Experts of a small language model: 3270 steps.
Below are experts of layer 7 (counted from 0) of a mixture-of-experts language model. Rows are named router (the router's row for the expert), gate (a neuron's input weights, with its number), up (a neuron's input weights, with its number) and show model dimensions 128-159. Each number is 128 + 24 x the weight over its row's rms, rounded and kept within 0 to 255. Numbers have three digits each.
Before each expert's rows: a language model's description of what the expert responds to; "comes after" lists some tokens at least twice as common just before its tokens as in all text. This comes from a sample of Wikipedia text that the model never trained on. Tokens count by the router's weight.

# expert 49
It responds to: Opening pieces of given names of people or teams, often in tables or lists, e.g. Cris, Ra, Al, Den.
comes after: " |", "-", ",", ":", "|", " by"
router:117104144122094163112102092126113118112123127122099134132097062106120099133160115116158105096130
gate0:116159161164110115138112093102128100151110114103120093118120098125125155109136113091120098131132
up0:170095120131161098118125131112152132167130116146141137134152149130119133105104116149154095155121
gate1:125116127123061174138157090114120112148129147112177145106148121156140102136109114188092130139101
up1:147143127138071160137133103102100133148133174130125126105120100136129157131134125118160146099139
gate2:128123117152140134113077119099113135076081136103114178144113128129141117161105156137114122102106
up2:101100120121145074115088152138153095112135095145147114146145142146168100151153129143103145128182
gate3:112132142117120101142131141122127127110123085129096098108167078120136080128143141104141109102123
up3:130172208108114126132119170105155128149155100130132074138096150142139117110142122128121163125133
gate4:099131097116131166143094153147146139137097157113126159153122122103153145133159110151155141144134
up4:118128166145122084140107100092111190120133090149137100120141166120129139123116085118112125141139
gate5:159144090123171140124137106139088134154139137167146158130115106136110115134098171129166135135114
up5:120116106123102166137108137122084122146123115144121084122126144101100140101196164174146158126078
gate6:110117164191103125121083097116114134159143180117120153095088120158116101118147122166135140084111
up6:107143154113127115096124150149108144144111123163125121138146149153185112131136156148135136121149
gate7:129100149141127140125150120134150136138115153101142112109105123138104135134134101141094151150172
up7:106139106109166168114136107089123147146154160126150161139134127123152116119091138157106095125133
gate8:137130107127096166158175094106160130156139148173110123109127164114181114124152110108109113117154
up8:121109126167181104121148132070121157149122105134118126120144140099099128106087106098134145124093
gate9:145112133163147149140136089116107124142090111132125117140100132169155131163159104137151107102115
up9:120096152124127100095118140113057127094128106124088104118131070115154114160094132123136069131133
gate10:109123158149073133123143131122115129116169131121158151102201104082160101110147143131065113114124
up10:094141139112087091116111127137127152101116114141113117122141162125148123116144133098122130140103
gate11:112184087120111124154147111122127153108163164118133116110108098083123130112158101101175129136160
up11:100128180142092105123163131120149095088089122130136135125176134129169129135136128137127110157162
gate12:076170131099102154103141122168112139123114116081093149157169102105130124127189158100112116142140
up12:113114119085127173141115139126128089106139138150144136171084145101151128142158094145125104129143
gate13:143125135133153176156136141093142130116142140187120154114128130164118137130085108113138116126091
up13:120119124126102106133143143067114141156100153120087115124106148121081144089097104097162124139109
gate14:113120111143087144114074105120092129080098113141146123162126126132138121076145118151141101113108
up14:154152141102094105156121109100117124079144135121112065106136146141124099150113111145133125079122
gate15:147142173160143143131102120125135145147123125146130149111139100142132128112079120081104105099110
up15:138108135111155113162148087171151112091128146091137120101162155110190143152099138125185120192117
gate16:083144125102084126149152098135088145117132125103145122145127144141137148124153097102097152128118
up16:132127132171167127109128121132155146086152124118141106137163116100123134158087140111127131165105
gate17:089129129144138092173130147112127128137165084097082131124111136138151104137121107142112081108101
up17:154119142114137099125109132139154132143080161161114110084143082116117130110157113169103097106135
gate18:162136158178152133152141110102161121111124133128091117131126137122162112107098126155111089096145
up18:120148121067085111130127158109140107122132151126137103119096138162144148148106198098098128167137
gate19:094090149095131078123142111141132125141137106062124133114135114059141144131152108180090148126151
up19:150089124174147135111116133127157133152149150134121114145112082079127122110099120122083143131095
gate20:096145105116102120129173163142118183154141084121145099116160127136085103122133096114132132151127
up20:133163137094107092114098160099132103091151112132117133149120141107074131145092128121124059132113
gate21:136119129149141125137130124158129150165140131121129132149100104142106107125156099123153131095185
up21:181183129096162094094102138090106118104137115124145097154102113119087140113069132106148097132126
gate22:143105107091142131139170143142127096154083133110185102114079127120149138097170137121167135081098
up22:148100101119147153104167112157140141119108161094162116130101162149122119127134090126126135104147
gate23:135130114110122136142195064148133122131102164135141123128123118098168124109182139150111162111104
up23:151113113128162085106132141126128137149118125147108125146127108139110118118100125101128082154116
gate24:146137127116083075096111153106128088143114119097094173121104138161118110149119156103159125167115
up24:166107127118093153100138136100158136138136125108100126117107124146125100105165098140170105150133
gate25:107151109135136166147131122117129140116166128104133137113124145134125109147187146159154161134158
up25:121146153127144129130090113112092118152116115145090129143137139102128097125153165115111097170101
gate26:161143133160135147096094133123110141113124080126101127064128127136172088153114110095159119151155
up26:095097105116130129095151121145127108157139155099141121140174125137158119118158106131124165147163
gate27:142140118144204101116113153156104136155132120146120145094082116129091150114085118102161077099101
up27:102081167161123104140155128078068119126120115126173153128096128113119144118140133145129115137149
gate28:114113161119062178132133108119110149119066126129169151128088136149143130132124132135137173106159
up28:114171139124099124156135132165107141153128109132145158096133107137127132140129132195178133127109
gate29:114138152105066166138158130114119099130105131089127130106127156134126118124150114148164146142104
up29:137117109140079149123133074169114136135152120124138164139131181142174096138168134143156106122105
gate30:143158125190130157137095129182142118157149141167141137174131167138118134116121145142128137133084
up30:118164130123127160117145140178152157160112121126111180133150143163146169130147086110136175147127
gate31:146157116146129153117114134173102154110096109159141110103111164121173129133153131152151115129118
up31:102102084110152099163125200189138107097133155146141145121161130134105126101094139117142187135152

# expert 34
It responds to: Pieces of kingdom, region and institution names after of or in, such as Sax-on-y, Mon-aco, Norman-dy, Royal, Northern, Greater.
comes after: " of", " in", " the", " from", " University", "th"
router:127130117144112113153120111088149122054130077117092108155110094102107141135129112124103096120163
gate0:135175118090140113162121096111140183142159106125156097088148128140114168138100145086120080141097
up0:140139146124127147107141075150096149130144154136101135057143096159114106141100128098104092115113
gate1:125117096137106181155088124115148126150120118115130118125125104092092141169102203094094154103145
up1:149116112105169109125142133120139137138133139116065122134086097123137131140141139127151113152100
gate2:141104126135109099130087146121072106093182082152132135128124141122116122114116109154118094104105
up2:139108127166156113109181127132131138125134118109138090131180115103105150138160160147105138127149
gate3:126104132179108127080073120137140129138124077126086119087141114122107117116179133133097122121114
up3:113090125129141132137123132131152092145133133101165081095122092111057092146118181159110125091078
gate4:096153151110121115160177137168125097192127151127141123130139081108138132100114117163142101128150
up4:147115138100105138126080169132100150132103134150086143117079108183164152123143122105168110135164
gate5:098101086099131103127170084115122130140128162124104120094123141121144107124167147129122155117091
up5:074131137145129105128137182101096138084106098137147109116111121127112115152122124115141150148116
gate6:130139125094096101139105114156127103113160111142150135105116091111190127108126144107127141157118
up6:111146131187116158151151166116134170166102104122102170176117164115106113117172143122131154111121
gate7:139130077093112096107142143101046172138125093124142182123123109130157147114102123161134150131157
up7:115115088175144095148144124124115133157125133061109095102107144100106145130143096099146136138164
gate8:126117094148150121170134145130127120109062099124143135157130093120153133158125127093089113138108
up8:139099149141187109133154111141109134130171143187148123149134122119098122153147172113102133142101
gate9:083132111124153178118120145152110134153097133151142141123096121086098107091143101120147134145134
up9:140114117099100117097149169139161147091117141103109096144157137133108128153117115114175095169120
gate10:112164144118133119141109145124125143148119169109090119158144101150166124137100148139078129118154
up10:106135120084109112155157109097168149101107137127121088147128112130103112101111127152125150131143
gate11:167115132127149120149113114149124080085136133109135110122118123119149134129146142123129146116131
up11:098166117153110165115143127119159151135161109138131122157120121127144119155143110115136131121126
gate12:193118158080091154083122118123139090069173132111102125110131100087161139112121128171113074154101
up12:150145100118114150151121125140095123154137149154112098121069106169188130128130096131133120153094
gate13:133158142143103132157168132097112102151139156125123092132157134135164169093166097159087093114126
up13:167175144181135091134128130158152142105119099165130141116133148108105153113145127114125166140125
gate14:128166132143122139141167138103134126134110114153103116150078123094101156132120221100093152117154
up14:126135104144142156112134153132127157144120161145159110146124122104131112099146121099174160142116
gate15:150134127145135130154098145131114142128109125133117111145101121116118153176121088093135131108109
up15:105159112135128097137118123132140114090105109153096147130147155160108196117131159120139116135085
gate16:136132125157120143159147135159149126057123177151141110119178109125105125138102135096102136160107
up16:128131084133133097122128139130163128157114124156113126131109075117100160136126146105146128080126
gate17:124121122142106102170158105139142123135109104157123109162168084145080148113148144173126116090168
up17:104112141141155144085138126110200155123125140103151159123139115082101129151136143150111103084161
gate18:146173107123133122086093134115087111148108102143123154179106108113150086107176116148074121138118
up18:143102112136153135121137125125101123170096144128130099141121083097217127121122099105115117092098
gate19:116178129121117097173123160133174126112102109112121131123115148145137160136126160150134116123107
up19:126132154119132130150147141121133123113157117108170096099121155143152150171118121119144124140119
gate20:128099119128095116112160114106122046129133142085099123153090085134133154087120149105117129165124
up20:096153146134101108140134139140093084151190157136106146151128120159175103090148104155124131145173
gate21:117119154092197134160139133121121138105129149134168142116096107141181151154122086117138161146159
up21:130127130104138096154124115128112086162100146161153164124133128133114154127143119121132130076153
gate22:093128118128086146142121128161161111109086082127126103173121147117092127143146107088143133159159
up22:129131137131113119137137133110101139096111118170133162133140163098140172139112195129114125081140
gate23:169144159194094158145143153108095150098113113163136130156178140115126105124089141155164123142095
up23:095121114167139138120141108120124136103140147131153114152100165133152137104126148140083107114115
gate24:133114139078119157085118141131137136141105094107178118133140084134135168128156111116173102162080
up24:093142139087123099170110142111141148118127129156110144096162080122113141167118125154109116073172
gate25:119122096109155130172137095135112125142130138120176149140126127080160090093138163113127157162103
up25:125136122138125109113132124151169162080152077147141139083157134086112116117143139107135105065116
gate26:143141158156155123130173155143085159107121116114095118103144142134158132106123161114126107101159
up26:131154152101138143168100126119164112093072119122097120116105124096080118120123149129114112143137
gate27:147099136155133137135149135118134142088136141112147138144168128120130127099127120127097157081163
up27:152135125141130071112150110117113116172158117172125124125097155132096094141136104145139138143129
gate28:158122082141152144143164102162133125102134091129130098140159148137113118112147103134117106138141
up28:125090121113158152128202146133112118092156136196141091139185173134112157159143164092089130124112
gate29:104116146131106135143141107103155187079139113109116123109090148105114101124123161146101091122129
up29:140158097138149125113132107169109110183126133126162194162114123099105156143130106129097122080115
gate30:089124105176099121146115119129108176137099155146135122177134104118149111178138164123135150130140
up30:090123071085129157063104150113123121097135153125078120141100112126129105096164138167158108143112
gate31:087159078123096176102097153063108090129114147128123150106142126145118123147179164123153163103118
up31:150132127152117209132151141146139132137110137123143131138128152122111132164150158118104154102131

# expert 40
It responds to: Word-initial prefix pieces starting longer words, such as Con-sortium, Ad-missions, re-tail, pre, ex, inter.
comes after: "-", " the", " re", " \"", " and", " Con"
router:125151127163116110117157087138147174108120115139127128122161130132155122086150075121114129120127
gate0:182119122184126116136164090158122151136125077121148105158147137124101175105113123120083095135106
up0:166128104092076118168134119126134093169121155098115106107143178140129172092142137132099148146072
gate1:142129108126111132092122094123165135114128118139121090106185062094094119144126097150174153148090
up1:130129178129111147131129121134170130133133129126154173119164117103132115116138165143132108137152
gate2:087107107118115134152165164113169116125100145074094119129152137107121167124119092141151124134151
up2:078118120165141136117076158150149154139092070135076116101163098130136095142146127163170125116159
gate3:138174127079173150152119126139115129123142121098134139110125152120156128136166148122126146128139
up3:152146116116100088125096132145161075131127096148139120161141138137089107119080154139073117143114
gate4:076114129153095144107160132152133112100091123110098174159134110135112110129158079135190134128133
up4:116134106092155160107176148111148126091126158122125144162111147145126120157091146148141127162116
gate5:192152117159159136133131074130113138138183126134130121159091115151093154078097135149096088143158
up5:132117141111157155078124108141153159138105144164134126080135133151159130079157082150124147096140
gate6:157106159132106064128127133116146099093127139132127119160159123138119092143153126128094133160052
up6:149136125097122143126165150149174106135148129056167155125116110088111137119140128126114143142124
gate7:120117100160146149138131106098162140108163103110118113109132131125147167133155114144138144109125
up7:149154103124155105131154144151137091119165152130159130130142117118125130178127096124142141143084
gate8:134142140149109108154113097100130116135167102146142103153083164190100109161110090117094109139106
up8:177119110144085127141123123134127144123127098120155129151119128117107140139118141139101127152143
gate9:089114090137117142143153141101145114127120144133130133124145146139131121079125117111148140106077
up9:080142098096130128138137123134126132171096168121097117108119131106128132123149140138097102125099
gate10:141134149123094108133146091116141188159098098159155124128147177133158127131113116106158096170089
up10:162127102109146140090106122149136137108166080115134109115115199085124133111078086103155107120111
gate11:107120146106095114140102149141080111102098121070089158118149125124110177117139113108177111121120
up11:149136141163119091111127101110149167138175101178128131151127133178102117088118166109113126127094
gate12:116128106131141143134131117094131099122150123117128118092125118124117093124109143158098121090148
up12:108144151141125174136120137096092144106117174093124123093077115130112102156112119139157140124118
gate13:130108149116108166138106138095062146095115161149155120113133092200168132134109111125107113113174
up13:150142088121132121133165130125165125101149137157097120133118132135123125136132142108120128167176
gate14:152149129119102128154137084116088133113131142101147124134128108084139132088131159159086115134112
up14:101136172138109162106130139094104091112157115110129083117134081121137117121165138099091129111185
gate15:145128119135118148097128127121159146110177108125135112160144132145118085128131161169124134111095
up15:076144127106116135129115134175131158111157123090129154113101103132111104141148122155183110105088
gate16:076149128116170120115107121115145115091112158133163130118126143148142144140122144146131087129111
up16:137121117125155144110117106144126122103143177126104135127146162117135156118089083117173136136144
gate17:106095088107091144136148139140151109119095158111172162130169132123113138099161142132151115173137
up17:082149100119117144165157152119157133095152084122101107085112126155171106153160128115102141114098
gate18:105108129123086132120158167143176092112115119117112156146128162103143158112124094088141145139123
up18:118111097120144082141146115077113132133118105114138115158115164103137128139141122161119137107157
gate19:145125148135143168120145141085120116104119126100108097144121108124113103140098116115152103141134
up19:110116106116178160132090111116134126124139127107136135118105138089149140165084142136139108078155
gate20:151154101095123123129113100087122090126197106108105102154129109114139183110093120136118109140126
up20:139146120107113135151131192135111092144153097064107103113128111119138146119074101119146129133131
gate21:126136145097115104095114121111112107112130156097117128129164191088138102114158106141120118133095
up21:158136084146144169116146152158153146138158144137123101127144138117157129118177068079140159164163
gate22:128116177111177148138130104134106134166120123102117126082123145132163087133115090159107172118148
up22:134130107161126107136122110169108165126113145135133156153124172150156121136163108170113102133128
gate23:118164095123111131126111129126115121103077172086103116117098132141122150153145151142137164139116
up23:166104128127133108137095110120118141114148107063124159121127141093158145126122139154155129134142
gate24:150157099113101165134135095181132073128153148149154106130139117134140147115095156082076115097144
up24:101161149095137178128140119073116137118134143075145096166136129091094085118110115117141163087152
gate25:128118101081072105131134137132174156146136119118154163113112124174127108133109123140143101152118
up25:144149127105145167170101071096143108124090136163121115119127143152132123116122166089113104089117
gate26:147135097183134114130131089153152152119109140148136140117157111152154134139090169108063119165102
up26:123114104113065129140094100063149171074145159103119157142167129133134157138136129184121115163141
gate27:121139113140103132159132127105142124101134150119114138118159139149160125153108096131114157114114
up27:155154131130121161143116133104090138182129155103141110138116094114148133133102161071176117087152
gate28:131125110131101120107134082144095144109087114165166152121118084126132103146107144149088113151125
up28:116134136142101092146139131138131143136126181157156144114099109127135122115128155114101145129122
gate29:105102141090143100129166172164145130117120142091113148118133145141130144097131117098155159150105
up29:117076122135113050153132125125194148120150109176096114070139144117150161094178149155162142146128
gate30:134123102174138108125115120159127144146119137157104177121137122170109144073135112114119123140092
up30:129149099092127158156120170119144078094114153096112132138146160129132105114093132088114108148136
gate31:142100152162157140153149142090131102122153168173148093135119112153107116111167096145138169126097
up31:084100091103139100120130173072121122148131092118089086109177087129170112117104115122104105106130

# expert 11
It responds to: Words in names of armies, wars, governments and unions, such as Royal Naval, Armed Forces, European Union, Civil War.
comes after: " the", " of", " Royal", "'", " United", "th"
router:106102168143141093165106101094152149119110122109096128123129132127123148132144089096071095087155
gate0:139117103123143085103100129089148165123155148153123094129172139126145101114173160131102129100108
up0:136138110115107133134099136114091111094105146123166137137112120152112100162079126100084125114140
gate1:088130135147120116129151150118166117117122153108124137111176125128155126073156123135137145109141
up1:147186126143107094129176102110087147082118098129144123112161136136121098137128098128155154168127
gate2:099106152179124181103157157127135116163136122146146143116068102153120106131150151078098088121123
up2:107131130143096127129153082159149099134148163133130167118134149152130118086110150124147118129120
gate3:119136134097134098122045133109114126158115111130122170112133099171145133194126141121117122077120
up3:118167080117140118120142123116118129111135101151144131163127166136148125153159146125095110134119
gate4:134139149153101084077115113102123117111085164142132120168105119106129125142136120158093107130137
up4:121167098119159131121088139126112140127123156094137147132147171146118150086183126123091145137117
gate5:196092079165124090127139111128126129151140121121109124144085132126088124139155093114158120142107
up5:135124146144108144101094123135152086127122140149155122104114174168137178148074102113072125099126
gate6:095155169136109152151151156130164119109123117088152103116129128104154118134143137081096105104133
up6:150170159107080111111105093115143122123098125120163183110125134123113107115085152107107118087065
gate7:123138103122116120157130128151103100099103131100099083105125161124130125114108109125150111090160
up7:105123106149161159110108088133127144190121114151124091152161131135104119153167083128147116100139
gate8:137080126147146083139089150152150153118140111132102134122088153110087108112155160130147123149154
up8:141123138175134122149156146093141146120159154144092132090146144138124163121132102147135096106128
gate9:147099123167131064150154122160162138132138150175131133134128130127115093151138112130131149127117
up9:101149134145126152092106091154125103129122120090158113139093103140109109167139104116126127159126
gate10:116119182116127150145107120101136074113083134135116131143154142147130113105124164115157163136121
up10:150155135094127087113120080112100132191140109138126110122132121145144107127150142093120158145135
gate11:128082167157101082134147090114101143110111175146104167169120102150109157170161147148157144103089
up11:117157140152143147074112122164131151122134145139128158130097155131108162111124159124123083098145
gate12:124114100112174085098102136100137161159071111134101111121164157124120113124120126129127127082150
up12:140165133048156187091124115194144147082177088124153103159142168127154143129130138119087108151129
gate13:116096132145136166111153074132150118095121119118120119152120141134097129094132092173160077099150
up13:161118151134129117194124134092131091142105088151119064076130133133115130117095108161167143128133
gate14:121134143119106087120125133137180088116117101168121124106155151091103148094152100124159118147051
up14:137106137101120107099105099154132146123154089151154105149131138151094111142111156124147132132093
gate15:117123119171066130128141125111103171127060152132100093121135135125152135113132105092092081116147
up15:121138165107117152117134126176161131142097141105104093140106114155166120138141164136104121095128
gate16:136119103151098126147128129152141135141096158145107133104141167095115126104142121169132140152128
up16:118133115123133093127109083117117067139141108122142140110124125133097125081108124146140121103120
gate17:160089118126138124172145110143123126114174106116105110094137145083142165112138105114178173124120
up17:128080110155101101122090139118113123127103152160126143189162160150117132135132125122163151118115
gate18:141115147112077133183144084139142104135109127155153118096112107105158102122102122128171132077126
up18:109142160156069090089130148179154136116145109125127115120089134142149108160147181134090126168124
gate19:141142123083112116140102157116138120093125135099138126126131150095107107138086107107117131197184
up19:085076142149119112113123121164135153128132106091127146157111106103130101154154148147118118153127
gate20:149115135121123078130123114145131123105105102113121120099109115083105095117148107088163091158132
up20:098151165124147139138144135100124165165135162145170185111130129112144087096135106078139153104116
gate21:100097123127095105108156114123111153125126116126090104128154135131106145099091164126144172123093
up21:125159129106130114151168111114134108130157147141088080077145136128130118119110129133113140098145
gate22:150145127142161101145157112109124128157175159163131144127121134091161128120120077096143128114135
up22:088127133135117112145119127123122150110125129068144146149133064139167171133168146132114113143122
gate23:123129126106161101135091148117089152084116138119160100101123103130160125152133146145095106118098
up23:132103124146158096086162127108107120158134155140077125084118140107125112113113161137116124133121
gate24:138129124124153141115109169154101138076102105064121123146113085162142167147125160126101115141135
up24:113165134155116152122138078135139091125119136119124188124134118100124126136141086148097213131116
gate25:150148148093095079139136117175123120118122113129182144117103138147105116117161148092122096106134
up25:119106122147112108152147129145121137144109121133165143090161117093129121103131161141190130082108
gate26:171139168181109137090120141132132146127094115117135130148128135144123146158148132111087109126098
up26:082087133098115172170140148112135144137086162096118165144102126118134088118094108160112119144102
gate27:148147159103161143132112132128107124164147136095137120116124158181160120073100115154177143093187
up27:121129120154089096118165135092181122097117146135107120081169136171133147149066143076100123137154
gate28:109187178093094123097134116139127059157118120103100104091133119110120156107125124178091119077165
up28:149117144147165125098127095148145139156117103135131158107138102139143124134110146113127078080157
gate29:103121109125114090112126100098111125093138136077093161123120088108134134115109087155156151130147
up29:132127126142101127136099122114121078102148108144127089134142186144097123115092144157162172144159
gate30:107101162150135120141126076148136101149139110145099151129120114107125120135099097156128112131105
up30:134162113110157143114105127067152136116100121089110113112122121138104144151132142096139100118119
gate31:108144102119081105117160092143131105145076086132173131100114129126112135095139149147135105114100
up31:143127081138120105166079106111142153116132134165160134114111106140090150127100149148167128117119

# expert 21
It responds to: Country codes and city or country names in sports result tables and match reports, such as USA, FRA, ESP, Los Angeles, Paris, Santa.
comes after: " |", "|", ",", " in", ":", " New"
router:119153116112141178116108149143127084093160124076126165137129127139126119148148158162119078103116
gate0:132088119108117122115154100091108113089148117108116153154126097188163096107124143113129097144123
up0:154169148117114111111115181141164127103185124143155129173126122166112144084136131156123096173133
gate1:115152109111158134138146165106102131084157120110160096141122109166129078148165145092119145154122
up1:109125145122075124093111094147165118096134091144139136096131106127167134139099147130140150155142
gate2:181166112101127122109117124106109128111126155113155121140139102138172118166091166092109091141097
up2:196118109141144125168107113123134089175106117146121154172108136125112164136116129126137108143122
gate3:146124120122096125147119077134135136105131126159123158113175139107134119137143118118127110150141
up3:110126122117100125087081127138118125131132122111063148132141141118156114140148116145145102139105
gate4:141139119091149115145132112141127118124145152139132103152124101177162111124135091129137118071046
up4:131142162144111131177095109159116136095097123143138132095118128140134131116100127147161166124162
gate5:090103148114138153138109118117106153110094084107160141116134136141159119131160120159153132113097
up5:132099144082135133131142127118125089152132173117135110145160132126109159098108136157109156112128
gate6:139153133099124062134090161118149109140113136129112164127140125102114138152112171131162106153130
up6:107094115110142124130126129100137131126151154128134133113133094159138122119154142139095125116071
gate7:119159138113141127135112104136121161118128111132149134117102164119126127134112110108126158146136
up7:129099109135138118173095149141109118153138101130125120134143141129101120142145136153148136129125
gate8:133106136127134146112127122092106087109140184104188136148130134159147092123080116150163113136110
up8:132129132149128131103147111115117111114132147136139126153099110143137087160111168120146106148094
gate9:115097131096120108151084120166156085079104088111124184135106169113138122131097132113131137114150
up9:118139124153099098126131149113148100084142118111092117146164147135123096100118121154158113128116
gate10:150117187093117125115152126103118129098107099109112112079120130087116138116063130153135131124119
up10:131126126106115142111128126075111128106126125133128108126090147110129145161108121137111105109106
gate11:160094168115152139148137115129129141107141169079136093163136157171078159099102139144117151108137
up11:132075174127120155151182165160133119124093132123099103103172110108097154164152162063167159095129
gate12:105137118113129136143115101127144146086111119154103106144147166102163140138143155123127101149127
up12:128127122154139170124106108121161129099126109135163116092130176155150098128113102125095090107144
gate13:148114152143129098114164163147105135117138099138166126124163149133140140150151146130103118141152
up13:153123132126114162120129104155130146155094121124151152132119153082126163123107131104110120136130
gate14:155142128121124093105104117166181123116071135173067169139155138166101152075139142182124160102132
up14:118146154109123109124157180140109130157134132123112090148118123102095116101141156138090089121119
gate15:070141109121119157148120159133129122100168096047110125178099122117127135116147152151158101161155
up15:105136163115119122171112138139150136159115134138107127114141095109128187160130138183138098116147
gate16:138129122099117108143074166128144114156167112105092155124127129072115098109105133145145106102132
up16:154141120098135136138112122164155153128121126125171102134117142139140119146101135138140124113113
gate17:135146141111082120162138137103162096139139147107111147174094136156091160131121128145120130115143
up17:142154099087153129119156155100164123141105167143146132132152130148111126159136118127122117132154
gate18:104121145106111137179139085124168140116146146129097129094120133101124112119125109150112157112114
up18:144136132107086094165113110156133123125139146166168109122139136099118138100092085141120130152136
gate19:133120134158135119140103152206168111099157130131092134091138134092129140123128137101142131149172
up19:111111138096105152124136103138143145113121136144136116095090117113161112129129064156118153131130
gate20:114135087145168154101109118180122170138138118150146109094136155114138121111131113148144139137136
up20:131111114102072144157130151123155100157143085136084174141160169096134114141125106102136131153128
gate21:141146126124135098090143103077054109116097128133113134151121157172128100126105103132114131148163
up21:135113147097122133130068107146121108076132092090161132118157105105151075130158160186098133094125
gate22:131183108116124129134128130115148119124144097114141124114114128183132141125124099127134131116144
up22:139100177099079142172096131160176109143091107127170166116145123132133135119100137150097152150145
gate23:163105123132115150155134130158148134136138117112150145115156145090140131136148158176128150143127
up23:071127120158141110104150096119107143097165146143122123119103107117087125138130122122117129146126
gate24:135111138096128118135129128102129113154126176083152121167153108130119115104111114144171121135112
up24:122113135155111177146094161157126105140136108175155119166165130170126110122122123130099148147151
gate25:147167120126132116111122112143054130130080119125120171139128130140148154161132149128124089130130
up25:116159141121143125095136138171103114127165123118106118110116165132134140117120125113100138167145
gate26:103134126141126154118106119105150184148166121115145103160098099158113137115112123114124157131133
up26:148184086121204131129117119107162126110138140146136110124139115092088114110117128103114142158070
gate27:118128137133115144144131147116131100127141157104179133115110133124132125142156094106098092164141
up27:125149110148166122119106147122128146143107123113112116095142125132129139082099183082088133073144
gate28:162133115135145084125123102117131112052117135092172155141168122171138150154112120092111127124125
up28:194146155087145112118151107120134124117113155116143081094078116129147172142110097136121105106132
gate29:125140095143112152105078111133153097133166141131153158131131120171155093139116108108118133141103
up29:184122105082139131120108157151144156169112059135092148111089104143153102119176131116113131137112
gate30:128119134116150148133151108093064163141129103159146107160105104120130125168106147135141079148084
up30:124163130126093113120135117155135101114142154138146098131127143158142128132145116132142109114087
gate31:163110137092125113147102156162154124069119142153108149095123121102107147098152090086137091112148
up31:123109101138119131169150122093089172159084114156136134147130129116169107142126140065115131134154